config = dict(
    n_layer=15,
    d_model=192,
    n_experts=64,
    experts_per_token=6,
    d_expert=32,
    d_shared_expert=0,
    activation='swiglu',
    moe_layers=[2, 3, 4, 5, 6, 7, 8, 9, 10, 11, 12, 13, 14],
    router_score='softmax',
    normalize_top_k=True,
    routed_scale=1.0,
    balance_loss=0.00789,
    balance_bias=False,
    router_z_loss=0.001,
    init_std_router=0.0197,
    lr_router=0.000387,
    vocab_size=16384,
    norm='rmsnorm',
    norm_eps=1e-06,
    tie_embeddings=False,
    optimizer='muon_variant',
    lr=0.0163,
    beta1=0.95,
    batch_tokens=[65536, 131072, 196608],
    seq_len=256,
    train_tokens=490000000,
    steps=3799,
    dataset='wikipedia_en',
)
Below are experts of layer 5 (counted from 0) of a mixture-of-experts language model. Rows are named router (the router's row for the expert), down (a neuron's output weights, with its number) and show model dimensions 0-191. Each number is 128 + 24 x the weight over its row's rms, rounded and kept within 0 to 255.
Before each expert's rows: "comes before" lists some tokens at least twice as common just after its tokens as in all text. This comes from a sample of Wikipedia text that the model never trained on. Tokens count by the router's weight.

# expert 20
comes before: " |", "|", ".", "–", " |\n", ";"
router [152  98 166 110 134 109 142  99 167  91 145 105 109 104 110 147 155 105 166 104  89  92 110 145  87 106 109 111 117 158 144 165 100 148 149 156  89 112 120 110 155 106  91 150 111 111 152 157  96  97 159 140 158 111 120  97 111 155 139 107 133 110 159 104 144 155 101 112 145 150 156 154 117 102 105  87  98  99  96 154 105 116 114 150 153 104 112 102 119 105 115 162 106 109 113 147 116 143 101 147 125 140 107 102 115  95 147 147 140 145  87 143 108  97  96 141 151 103 110 110  97 103 110  95 156 151 146 164 104  88 105 148 110 105 147 117 148 144  98 159 112 104 149 111 111 103 121 101 106 104 109 149 104 151 154 149 152 159 149 152 119 105 112 111 158 103 102 104 167 146 122 124 102 153  95 106 111  93 147 145  86 153 115 162 143 155 114 103 151 152 140 152]
down0 [134 142 142 121 132 140 148 167 111 153 155 155 153 128 127 134 112 125 123 166 182 131 111 136  98  76 167 143  88 161 104  46 131 103 115 143 129 117 119 155 145 129 131 136 143 145 141 119 115 197 105  57 121 129 146 103 148  74 130 144  89 128 108 211 108 146  96 134 115 179 132 134 124 110 106 111 131 100 155 135 159 134 109 140 114 112 149 127 117 109 165 107 153 142 160 129  98 108 172  84 136 104 135 126 121 152 128  84 108  92 111 134 102 131 154 136 112 109  67 146 126 145 130 125 140 133  88 139 156 112 143 158  92 125 147 123 122 137 137 134 112 143 161  94 142 148 110 142 107 116 108  99 130 118 145 132 130 114 137 143 139 128 143  79 112  91 119 124  94 158  95 114 109 128 104 139 107 125 110 126 114  85 138 121 123 135 131 103 128 150 160 102]
down1 [ 95 126 106 107 123 142 148 178 113 149 126 134 134 134 107 190 162 114 159  89 127 124 135 120 113 118 113 136 130 114 131 134 123 140 108 151 103 117 111  93 140 148 128 193 115 150  83 141 149 155 148 126 141 127  76 171 148 164 150 135 145 117 146 146 135 162 113 143 108 156 111  86 165 167 160  98 128 131 106 129 150 125 138 144 118  76 144 129 143 142 118 114 124 131 207 119 116 129 125 126 151 137 127 114 137 160 123 155 112 128  99 166  94 172 154 155 151 110 165 150 134 132 120 137 127 123 139 127 155 105  95  98 119 140 163 114 103 117  95  92 118 152 112  87 171  96 136 142 152 138  99  98 170 144 141 153 105 179 125 130 169  93 122 115 129 155  92 146 172 155 136 146 132 166 110 116 157 101 141 132 192  99 140 143 110 151 136 123 113 136 129 146]
down2 [134  85 129 177 151 104 107 138 176 138 131 180 103 152 180 152 129 160 134  97 138 114 141 142 135 157 114 138  94 149 135 146 162  76 141 142 129 170 133 137 127 119 103 129 128 158 155 103 111 125 152 109 144 118 133 137 115 108 180 154 108 137 100 115 123 115 161  89  86 115 122 162 153  83 116 162 111 134 161 142 188 114 179 112 135 128 145 112 128 127 152 117 120 103 133 138 156 117 146 122  88 155  90 122 187 132 134 146 150 111  93 166 124 111 145 142 106  90  84  84 146 110 136 100 130 140 111  98 131 105 155 125 117 113 145 129 124 144 142 127 144 108 109 167 128 149 121 118 102 110  88 113 133 116 147 104 181 116 132 111  89 107 117  97 150  90 139  84 135 145 126 139 159 109 135 138 117 146  84 130 123 165 168 127  76 108 124 118 141 137 139 111]
down3 [100 136  97  67  90 153  97 132 153 121 149 153 112 135 110 133 118 175 120 115 129  90  95 124 107  87  84 105  88 163 158 132 140 128 124 158 110 121  84 119  96 113 148 136  73 140 135 114 138 143 135 113 113 148 107 122 160 114 130 114 107 147 151 101  78 126 140  65 159 139  84 102 120  98 103 136 124 178 135 129 126 116 146 157 120 157 188 129 167 111 141 106 125 188  96 121 159 106 133 140 145 108 131 122 183 115 148 118 124 133 155 147 123 116 104 116  92 109  99 101 145 135 103 136 143 160 101 165 140 138 141 129 105 148 134 144 119 111 101 177 112 131 109 147 118 106 110 121 152 121 109 154 122 136 158 151 100 142  91 121 113 142 116 190 135 127 119 124 160 140 136 119  88 181 122 151 150 121 140 106 104 151 145 105 129 175 118 109 129 126 137 145]
down4 [116 146  82 107 105  97 176 145 142 147 128 109 125  84 116 123  86 131  97 123 180 113 139 158 144  92 134  92 105 149  94 115 124 127 144  98 158 120 130 114 151  96 148 161 150 102 139 134 117 154 116 137 143 100 122 130  97  81 119 140 155 111 108 131 124 157 165 104  91 124 128 103 149 135 110 118 108 110 144 139 113 181  81 155 150 130  92 132 107 109 122 171 130 100 120 106 149 113 113 109 124 130 132  93 141  98 137 150  98 155 129 129 157 104 182 150 116 105 172 126 132 140 176 144 113 141 117 130 123 152 111 146 157 138 121 102 131 155 118 123 137 182 133 155  68 125 170 112 160 140 126 142 118 124 145  89 104  77 101  96 146 178 109 154 128  99 125 104 122 146 143 110 115 134 154 128 131 152 121 107 162 166 101  88  93 164 134  77 132 119 111 138]
down5 [ 96 157 110 111  96 169 184 139 118 125 143 120 130 135 151 123 153  90 121 149 108 142 128 177 125 159 128 131 165  79 135 126 130 164 160 120 132 142 112 132 100 137 108 113 128 120 154 138 144 115 143 117 149 183 101 107 131 136 125 148 122 113 138 136 145 157 118 167 135 125 168 135 165 150 104 114 151 151 156 100 128 140 138 131 102 128 114 114 125 134 132 172 162 131 115 135 134 143 136 103 108 133 139 136 169 135  86 115 145 149 120 126 145 158 159 109 198 146 118 122 160 162 165 158 136 153 119 153 134  99 190 115 161 167  94 165 117 116 155 154 123 135 165  94 118 186  85 157  76 137 152 162 138 116 139 158 141 131 114 133 112 135 152  98 121 158 159 128 124  95 149 121 138 117 116  92 111 105 137 132 129  97 145 167 155  90 174 147 112  89 128 165]
down6 [140 123 118 144 119 116  94 139 116 120 176 131 127 101 153 100 118 169 120 136 138 138 147 145 146 128 136 182 108 138 103 132 160 153 134 132 130  82 131 130 130 140 133 106 149  97 155 140 155 129 141 109  99 108 127 181 151 130 125 120 123 125 131 172 137 171 112 157 119 119 134 169 116 119  84 135 104  85 150 154 124 105 138 185 100 124 128 186 119 131 142 109 154 140 159 122 164 101 135 120 103 172 146 126 125 161 123 110 141 132 114 120 124 141  84 125 116 155 129 107 142 112 150 154  99 121 139 101  74  70 121 126 109 129 127 104 126 150 164 145 133 148 136  98 109 127 128 118 125 117 128 165 155 146 124 179 197 124 100 152 150 176 158 161 160  99 104 145 157 144 111 134 119  55 127 111 134  99 176 152 105 135 145 150 105 144 117 143 117 106  75 136]
down7 [119 133  81 106 107 113 151 117 127 151  93 164 159 147 166 153  84 126 146 120 146  86 153 110 142 108 204 102 135 102 143 122 111 117 130 151 159 148 155 155 121 104 140 180 135 149 154 151  97 138 114 121 160 109 157 123 108 111 119 138 106 149 133 130 153 137 114 125 130 144 116 148 112 155 100  94 135 141 104 146 125 112 129 158 117 130 155 158  96 127 124 147 168 109 121 127 167 113 175  89 109 123 129 119 104 112 116 171 132 148 147 145 125 104 113 130 106  78  92 160 138 144 142 119 128 149 155 140 144 121 118  92 140 147  97 129 126 101  97  85 128 162 139 108 124  97 106 161 144 163 135 165 147 127 212 141  91 107 138 122 161 112 157 106  93 131 133 116 148 134 133 153 148 114 118  84 156 155 126 179 167 138 125 182 118 124 134 107 119 122  95 156]
down8 [100 118 141 142 103 149 157 121 153 141 141 138 143 118 141 131 149 105  80 137 174 163 106  92 138  74 176 175 105  92 176 111  93 157 139 144 131 130 115 102  91 114 107 157 113 125  96 145 157  87 129 120 107 142 129 131 161 119 146 131 108 120 136 146 113  74 127 127 136 132 127 106 113  95 121 139 134 108 133 108 138 152 180 102  99 131 127 128 146 169 131 143 101 120 136 124 104 120 119 116 126 133 157 101 135 136  95 114 104 128 152 136 135  93 155 142 127 147 139 127 108 110 113 116 117 162 109 139 151  83 134 166 109 136 105 161 124  74 138 181 101  85 134 107 119 108 120 137  46 136 133 131 110 127 105 120  99 189 100 154 130 100 128 110 134 130 159  98 115  63 132 145 187 139 123 127 149 123 120 153 135 128 132 122  94 158 129 166 123 102 130  97]
down9 [141 163 125 149 162 125 128 120 151  93 129 130 112 130 128 126 128 140 139 120 145 116 101  96 138 105 133 116 154 154 147 146 124 110 155 158 105 132 133 103 157 102 113 160 129 161 140 161 133 123 138 138 113 129 170 112 136 111 124  84 125 128 181 139  95 112 120 101 159 151 142 123 106  95 134 143 178 128 129 124 133  94 137 153 143 112 158 121 125 113 135 132 103  98 136 128 107 142 108 112  95 100 158 143 155 145 144 160 134 162 134 154  44  79 151 164 134 114  98 157 115 104 123 112 110 118  95 119 105 143 116 121 144 159 111 156 112 125 116 148 124 121 168 129 105 153 170 104 117 108 117  97 125 121 195 148 174 116 148 169 113 125 113 178  74 152  98 125 136 102 116 156 112 132 150 133  96  77 111 106 135 184 158 108 155 168 121  87 127  81 136 162]
down10 [ 91 125 115 144  89 139 164 113 114 132 126 128 136 154  78 148 136 171  87 154 128 101 137  77 114 109 151 116 144 140  82 100  91 114 111 140 121 126 133 167 146  97 103 129 131 118 143 185 102 142 140 128  98 152 125 117 126 165 112 145 152 149  72 158 122 135 148 129 137 149 131 143  90 128 138 164 156 140 126 148 126 115 135 132 119 157 101  89 136 127 155 118 124 146  90 143 168 116 115 116  82  92 132 181 127  88 141 117 128 120 105 155 114 147  86 145 151 118 100 137 155 140 100 136 158 156  63 125 119 127 129 182  91 105 135 108 113  86 130  98 111 160  90  74  98 168 125 129 159 104 170 119 126 146 122 146 105 152 144 131 135  80 119 103 139 138 142 118 134 117 121 138 102 128 116 148 139  97 156 120 121 119 101  98 133 129 169 115 101 148 166 154]
down11 [148 104 151 119  91 171 122 106 116 101 124  96  89 109 107 113 107 156  90 120 158 129 121 121 143 141 161 143 115 150 139 138 151 142 145 116 152 119 140 102 156 111 105 149 135 113 130  99 135 167 133 107 103  85 149 160 170 160  74 137 130 112 134 160  89 113 105 144  66 128 133 141 159 131 177  93  94 145 140  91 154 110 117 120 148 106 106 112 142 156 112 169 121 174 128 128  87 135 118 106 134 110 129 132  80  92 145 124 164 111 117 137  96 128 112 150 162 139 144  89 135  94  97 141 116  85 142 149 109 126 106 140  95  98  96 149 117 145  77 144  68 107 147 134 158 124 160 138 137  62 146 130 125 147 119  96 135 133 119 119 136  93 136 114  97 165 145 113 138 120 148 139 123 107  75 154  96 119 144 122 127 124 157 105 136 110 124 107 171 126 139 130]
down12 [110  92 141 149 152 115  70 149 163 110 141 156 131  92 105 133 133 121 143  74 130 103 173 160  59 119 140 132 124 144 120 135 114 100 140 140 131 128 115 146 159 131  98 105 105 111 113 153 155 116 115 159 174 161 101 122  98 161 137 105 114 123 143 119 143 135 117 144 118 143  77 125 118 152 126 104 163 120 124 131 117 124 139 144 108  80  70 112 124 114 124 153 115 122 112  77 137 124 130 124 107 157 140 133  80 119 140 121 108 135 126  93 137 159 131 174 106 141 165 101 157  94 101 114 167 151 139 148 133 113 123 134 149 147 144  75 148  98 130 155 121 130 133  70 136  94 142 164 161 147 109 113  97 120 100 118  89 126 177 146 136 135  93  92 107 141 139 116 119  93 119 136  89 105 117 116 146 102  84 110  93 107 141 101 138 127 144 114 179  95 138 143]
down13 [ 78 147 165 128  95 108  99 159 142 172 101 127 111 125 170 120 124 113 163 116 127  91 104 106 138 111 150 144 151 119 153 130 138 141 160 129  51 144 107 143 122 130 101 152 127 112 155 159 125 135 103 137 120  82 116 147 118 103 149  84 131 106  90 102 131 151 135 135 109 132 145 132  80 119 119 151 145 133  83 143 109 134  88 112 112 181 101 163 115 192 172 106 146 142 137 162 126 142 112 139 113 112 111 136 116 154 117 125 145 123  87 147 127 164 130  74 132 195 106 125 159 117 135 120 144 121 150  99 169 131 109 141 135 122 137 121 104 123 129 144 119  75 112 162 168 162 126 126 109 129 141  92 110 115  83 162 160 110 169 104 104 136 134  94 108 134 126 196 127 117 114 135 117 129 122 114 124 102 139 121 148 155 125 120 107 130 108 119 150 150 139 148]
down14 [118 142  76 107 122  70 171 139 125 132 135 123 140 171 118 132 121 139  95 128 126 125 125 165 123 115 152 137 172  80 109 146 157 154 100  96 155 158 157 130 161 163 116 142 130 164 131 114 105 108 117 102 111 165 167 120 138 143 117 103 136 150  92 147 150 158 115 151 105  70 145 123  96 149 151 132 127 142 100 130 166 158 120 119 134 189 146 103 126 151 111 122 107 144 116 149 129 133  82 156  99 112 120 142 115 153 124 157 134 168 117 105  93 104 127  70 180 146 112 160 136  85 105 119 110 165 154 155 109 145 117 140 135 144 116  93 163 135 103 120 151 165  91 124 138 122 140 167 111 156 170 151 126 178 100  98 107 117 119 135 168 134 104 137 114 157 139 138 142  63 161 137 141 130 132 135 148 132 113 131 121 114 150 135 128 138 156 146 133 130 164 116]
down15 [137 134 123  89 115 145 112 105 124 120 152 171 122  82 118 165 106 126 118 138 119  83 126 144 111 111  97 128 133 124 163 151 138 127 113  95 133 130  78 136 100  86 140  77 165 159 129 133 104 103 128 175 119 116  95  96 141 123 152 136  90  66 139 126 140 143 107 114 122 137 164 138 131 122 104 141 117 113  82 121 133 108 118  95 133 136 155 112 127 106 137 128 123 154 133 140 129 149 139  54  87 101 167 120 157  92 155 134 117 122 140 118 126 116 170 107 126 159 144 125 139  96 179 142 163 150  90 156 105 122 123 175 124 127  90 146 145 136 103 146 118 116 131 146 107 107 127 113 121 127 146 132 139 101 132 120 129 157 110 130 135 126 148 149 198 151 125 111  70 101 122  91 139 141 118 118 150 146 113 173 130  90 120 163 155 148  97 144 106 116  78 179]
down16 [114  83 118 120 104 137 133 114 163 121 100 131 117 110  89 132  89 144 154 142 103  98 169 124 127 100  93  83  94 127 157 127 139 169 158 121  99 118 124 126 125 122 154 116 115 171 151 168 126 148 160 121  95 142 124 137 113 141 101 112 132  99 153 153 103 122 100 112 152 166 106 112 135 125 168 182 145 124 116 129 152 167 128 141  93 147 153 124 161 123 114  78  94 104 124 148 144 125 172 128  69 160 143 145 140 102 151 139 125 155 101 119 146 105 166 115 146 108 129 141 122 104 145 127 135 129 178 116 134 145  85 137 152 155  93 144 164 122  81 118 169 123 127 151  85 120 181 118 131  85 100 121 157 118 127 128 112  91 135 134 107 144  88 159 128 121 130  87 122 126 159 142 147 135 177 179 109 128 133 171  82 124 134 113 128 131 135 157 143 112 105 130]
down17 [116 119 128 111 137 108 132 158 127 123 126 141 146  93 144 130 141 113 121 124 131 139 130 150 134 145 187 134 121 122  75  95 146  64 119 150 115  83 126  97  98 100 129 118  91 189 142 132 112 156 147 144 138 119 120 122 116 146 177 134  94 105 102 101 149  89 126  91  82 124  85  83 165 129 138 116 107 131 116 107 146 131 140 165 114  70 110  94 123 105 148  99 148 166 130 133  95 114  60 139 138 115 154 163 134 105  88 126 145 145 128 129 167 131 121 102 150 176 136 154 135 172 115 100 133 137 134 163  87  87 148 116  89 119 128 144  99 147  96 142 128 128 158 134 132 174 122 117 154 114 128 129 123 125 115  82 124 144 153  98 127 129 140 157  99 131 112 162 149 140 130 123 155 133 167 138 145 133 126 105 123 119 114 132 146 147 161 157 127 154 189 119]
down18 [119 120 130 157 124  86 135 138 128 167 117 145 133 154 140 114 148 168 105 170 114 102 124 108 128 161 135 120  90 109 125 142 107 158 123 110 137 160 146 125 115 144 113 135 108 174 163  51 161 134  99 127 135 145 114 146 189 171 141 153 153 147 119 121 135 154  93 114 110 114 150 105 125 159 164 153 144 168 134 123 134 102 152 139 155 123 162 141 145 115 124  87 119 146 129 151 136 153 113  88 124 142 154 135 102 146 141 141 133 171 108 113 132 164 148 161 116 137 113 105 133 101 107 170 126 122 137  68  97 118 103 168 103 129 109 151 105 117 185 162 162 108 116 123 160 161 159 164 117 139 120  75 123 141 130 138 108  97 115 111 104 122 152 128 156 128 164 102 157 114 140 111 122 144 149 124  90 135 130 145 120 106 122  84 124  66 144 154 135 138 118  79]
down19 [108 126 128 154 120 113 158  85 126 132 112 130 144 130  87  95 139  94 172 150 117 148 114 133 163 105 119  79 117 113 146 153  98 115 118 109 160 138 150 112 130 107 122 119 138 115 136 110 140 148 130 142 167 107 116 154 138 106  59 156 115 113 153 124 112 167 130 186 139  80 148 114  94 147 137 122 161 127 102 161 164 133 134 157 101 140 130 157 129 116 137 119 141 106  77 145  91 157 164 166 129 158 141 158 119 113 124 146 104  93 129 138 119 126 120 133 128 128 146 148 124 132 142 101 150 102 183  90 133  72 118 109 137 155 112  94 109 114 179 124 125  99 153  57 106 130  99 138 103 115 109 105 150 138  96 155 114 128 198 119 119 120 124 107 149  92  97 122 113 147 141 152 115 134 137  83 137 155 116 152 136 146 131 126 102 172 126 123  81 149 128 135]
down20 [163 109 160 137 167 159  97 117 185 106 123 148 179 154 134 116 156 126 135 157 119 144  84 180 136 155 104 187 146 111 129  82 150 132 140 118 107  89 111 142  93 102 115 120 149 119  97 128 112 141 183 134 111 121 117 116 120 159 120 138 128 161 104 142 155 122 149 138 123 131 144 143 149 139 156 108 132 128 131 161 101 150 104  93 114 139 117 118 155 157 104 106 117 117 127 133  45 145 141 139 111 144 130 109 183 121 135 133 149 117 138  93  79 122  95 105 118 117 136 138 118 106 183 125 123  84 113 132 118  95 113  84 145 177 127 132  98 100 115 117 128 115 130 125 157 139 105 115 123 111 137 119 197 142 114 108 158 130 152 103 128 126 174 127 102 148 140 157 102 123  94 141 144 102  90 150 112 105 149 146 159 140 167 118 106 117 117 111 141 136 121  94]
down21 [128 123 141 143 149 149 153 110 154 142 176 139 143 126 176 129 122 142  89 173 123 115 149 113 124 106 136 132 140 149 115 155 140 111 109  71 120 190  47  98 127 102 115 128 159 141 133 171  90 109 122 157 135 153 110 145 104 120 122  95 153 125  95 103 126 132 121 106 160 129 110  92  96 144 132 140 118 130 146 151 137 151 133 172 164 134 126 145 139 170 130 151 105 112 114 109 140 101 102 156 115 123 129 117 124 161 169 130 127 106 119 118  81 141 150  87  86  86 108 139  87 112 125 112 127 180 161 144  92 134 112 125 118 105 145 111 119 137  98 130 150 164 138 150 109 151 132 172 118 105 137 141 121 158 120 100 128 132  87 123  82 109 111 144  89 138 111 133  91 127 145  90 135 137 103 118 138 176 162 115 147 132 112 105 181  84 123 130 103 125 146 158]
down22 [133 139 140 151 113 110 151 185  89 169 140 121 112 106 143 149 130  71 137 162 128 130 145 132 118 125 131 122 146 101 102 102 133 107 120 136 123 115 173 113 147 131 118 135 114  81 122 109 155  94 151 144  86 129 129 148 139  87 134 139 136 143 143 143  79 139 162 108 106 169 143 151 137 124 117 101 118 134 120 129 144 140 119 136 149  84 133  97 171 139 119 109 131 143 134 173 158 123 116 128 114 143 149 152 188 176 102  93  81 145 104 107 144 101  91 133 164 115  92 150 148 115 118 140 149 138 161 134 115  77 139 122 122 155  97 161 131 161 142 165 146 125 145 140 133 135 129 138 141 163 153 142 146 152 145 161 111 153  93 156 120 128 121  80 183 126  61  96 139  77 129 149 118 171 148 151 120 102 124 157  97 117 137  97 107 127 100 103 145 146 152 119]
down23 [110  75 121 131  98 141 109 131 127  93 122 140 172 176 110 190 150 132  92 168  90 148  87 130 152 108  76  76 116 119 150 130 112 154 138 124 132 111 126 138 138  94 122 127 150 119 101  92 138 111 119 139 110 164 149 127 145 144  95 125 108 129 126 139 136 145 137 105 103 172 129 115 122 185 142 142 126 133 124 137 135 120  96 108 138 158  67 125 156 146 117 123  97 105 118  97 156 117  77 100 167 139 154 152 146 151 101 102  96 130 120 114 132 104 127 123 110 141 122 140  90 184 137 112 130 130 168 144 127 183 144 156 136 115 124 102 143 138 124 176 116 143 123 188 161 147 119 128 122 153 147 177 123 166 119 139 134 132 134 142 161 141 136 133 136 103 153 181 129 146 135 100 132 173 115 127 135 143 140  97 167 138  85 163 127 103 116 141 153 124 118 152]
down24 [113 145 145 156 128 173 112 102  96 144 152 150 118 109  99  82 142 174  86 176 152 116  77 144 108 125 137  96 135 145 151 107 112 137 128 138 120 130 142 127  93 100 144 152 152  91 115  94 121  99 138 142 156 142 123 127 135  87  83 139 158 100 134 142 131 119 128  91 125 133 114 108 135 142 122 151 145 127 138 104 146 126 117  74 114 131 115 134 149 166 156 138 172 136 125 123 139 119  98 140 182 137 155 123 148 100 142 112 148 115 146 175 102 186 115 129  84 140  83  95 147 120 111 124 168 194 114 101  86 129 144 124  88 142 108 126 146 107 138 128 115 159 156 137 154 103 134 146 130 156 158 169 164 109 148 103 109 147 118 159 130 101 134 150 113 111 119 101  95  98 146 141 111 139 138 142 154  94 139 123 115 152  87  84 122 173 142 119 143 108  83 128]
down25 [ 98 105  87 141 126  91 147 113  86 138 118 126 156 106 147 117 110 185 126 145 102 138 145 130 146 126 110 155  91 108 132  86 116 130 132 144 108 163  79 124 198 129 140 102 106 137 151 164 118 149  61 160 129 133 145 113 137 163 116 136 148 122 125 138 142 173 149 142 150 128 118 116 127 137 113 148 147 120 161 133 112 159 151 124 107 161 134 126 153 122  94 149 150  97  97 141 101 119 151 110 133 143 138 145 149 118 107 131 149 113 122 122 129  88 116 193 129  85 123  83 102 123 148 176 141 143 124 110 140 110 124  84 159 148 125  84  93 146 127 121 175 180 113 146  91 111 171 134 132 178 139 110 121 115 135  93 111  92 123 107 120 115 139 118 152 149 169 119  98  84  96 120 116 136 115  90  77  97 110 147 123 139 130 144 154 126 134 148 125 127 129 157]
down26 [125 160  98 132 139  96 133 119  97 155 130 126 154 137 115 129 140  87 118 155 142 130 144 111 113 142 144 153 146 104 120 105 144 122  95 118 126 132 134 141 120 143 126 100 138 102  76 134 123 156 129 148 115 147 139  83 130  90 104 149  78 121 154 155 116 152 155 113 157  60  96 131 116 144 125 135 139 145 131 104 111 114 130 138 114 126  81  53 136  86 133 115 142 143 136 121  91  94 162 134 106 176 121 121 120 136 148 145 178 119 130 115 117 159 122 132  98 116 128 136 135 116 163 132 145  67 114 142 113 136 180  80 180 178  99 111 107 128 115 106 123 146 114 123 149 154 108 194  75 168 122 121 158 118 147 117  70 148 140 121 121 119 144 157 138 134 142 136  85 133 117 157 102 143 121 113 157 124 135 111 142 125 147 118 141 125 148  92  84 129 177 136]
down27 [173 107 165  89 135 158  91  98 116 120 129 135 109 145 129 128 121 119 125 100 148 117 122  89  98 133 134 107  62 154 136 128  63 127 148 165 101 174 129 150 111  81 150 147 161 115 156 118 108 146 174 123 126 132 134 107  95 175 141 158 156 156  47 140 139  93 115 152 112 119 118  79  67 105 138 148 109 119 101 170  83 124 127 146 140 135 144 144 107 117  92 134 151 158 150 134 123 137  96 154 121 132 117 110 144 117 117 149 102 132 162 112 156 133 127 120  97 120 126 132  99 103  99 121 103 128 152 138 159 117 117 138 139 111 148 126 131  86 120 143 152  78 105 137 111 135 104 123 161 116 123 139 151 107 109 145 118 127 143 122 130 114 103 142 114 106 151 147 139 131 165 122 113 143  90  86 136 160 131 146 146 147 109 186 126 100  85 156 148 130 128 108]
down28 [143 122 128 128 136  85  81 131 124 118 116  99  96 119 128 141 113  89 139 117 143 125  97 140 129 118 126 155 130 101 159 191 168 140 144 131 151  87 140 125 110 134 143 106 117 161 122 135 116  80  71 109 159 165  94 121 115 125 127  94 164 147 127 139  71  87 100 116 145 112  82 125 125 140 139 109 118 117 127 118 119 107 138 137 117 112 145 101 144 103 136  96 150  84 138 119 150 120 150  96 129 163 150  87 173 116 127 164  90 106 110  98 165 137 162 146 111 121 122 140 136  84 124  89 100 149 145 103 136  90 169 110 185 125 131  56 115 135 110 146 138 152 131 159 123 122 133 125 126 124 126  89 139 133 150 126 153  92  72  76 150 121 150 130  95 126 127 150 135 135 115 126 131 146 125 119  94 118 115 136  72 140 118 159 111 144 136 110 121 173 120 141]
down29 [ 89 140 146  91 131 186 163 136 135 139 160 138  98 147 139  90 124 149 132 144 126  96 126 151 113 128 141 122  89  94 144 137 118 138 141 146 198 152 188 124 137 174 146 139 140 125 129 113 115 130  80 147 132  90 119 113 130 108  85 128 133 122 107 107 155  78 138 128 115 144 141 175 135 116 114  94 158 146 133 120 118 145 109  97  88 132 126 137 142 121 123 113 121 173 149 109 120 101 141 156 128 114 137 164 109  97 153 136 119 144 178 135 122  80  82  97 183 110 109 134 140 141 148 122 107  95 108 136 120 146 159 144 139  90  79 136 154 124 132  78 142 138 109  91 129 102 116 173 112 146 149  94 109 123 107 123 188 110 111 159 102 129 133 125 135 131 151  99 145 141 142 111 124 117 112 145 157 151 146 129 145 167 170 118 139 160 138 129 107 117 125  70]
down30 [162 141 102 162  80 135 174  87 136  61 121 110 126 153 118 164 148 157 100 150 104 138 128 124 116  71 163 155  90  76 106  90 142 140 137 134 154 167  91 123 127 120 139 104 137 123 136 116 105 148 104 100 158 137 132 125 140 122  92 124  83 147 116 100 113 129 129 140 145 165 111 100  83 125 146 152 130 132 148 117 145 103 108 100 100 101 121 154 133 137 117 120 107 135 138 124 137 106  87 128 111 112 163 166 161 119 144 103 141 147 108 143 110 145 136 116 110 126 117 142 148 136 164 126 148 107  76 162 100 116 150 124 135 157  97 153 110 147  97 113  99 111 137 148 108 141 109 115  88 138  95  88 134 128 138 141 102  84 120 128  86 104 116 112 145 169 126 149 151 134 126 148 146 160 145 186 120 130 164  59 134 136 174 128 126 123 125 145 139 102 126  86]
down31 [119 157 121 130 112 170 129 119 126 102 163 164 119 162 156 105 135 118 125 135 104  88 118 109 136 101  99 146 147 114  94  78 105 121 150 133 139 179 117 158 108 173 115 139 111 131 119  60 112 132 111 117 136 167  99 112 164 149 141 173 100 135  92 128 135 170 123 148 119 105 117 164  91 131 102 136 192 122  99 122 129  96 133 141 130  68 127 135 153 110 124 125 137 132  97 138  90 145 159 139 136 122 176 122 116 117 145 132 126 109 119 147 121 135  96 126 160 146 143 107 140 141 143 179  87  82 123 111  95 145 140 103 112  78 155 126 151 135 140  96 101 110 184 110 168 110 164 122 147 114 137 109 156 158 124 116  95 130 130 140 151 133  89 136 122 151 137 159  79 114 114 169 117 145  98 164 143 131 100 116 132 119 130  96  98 124 146 106 107 115 102 118]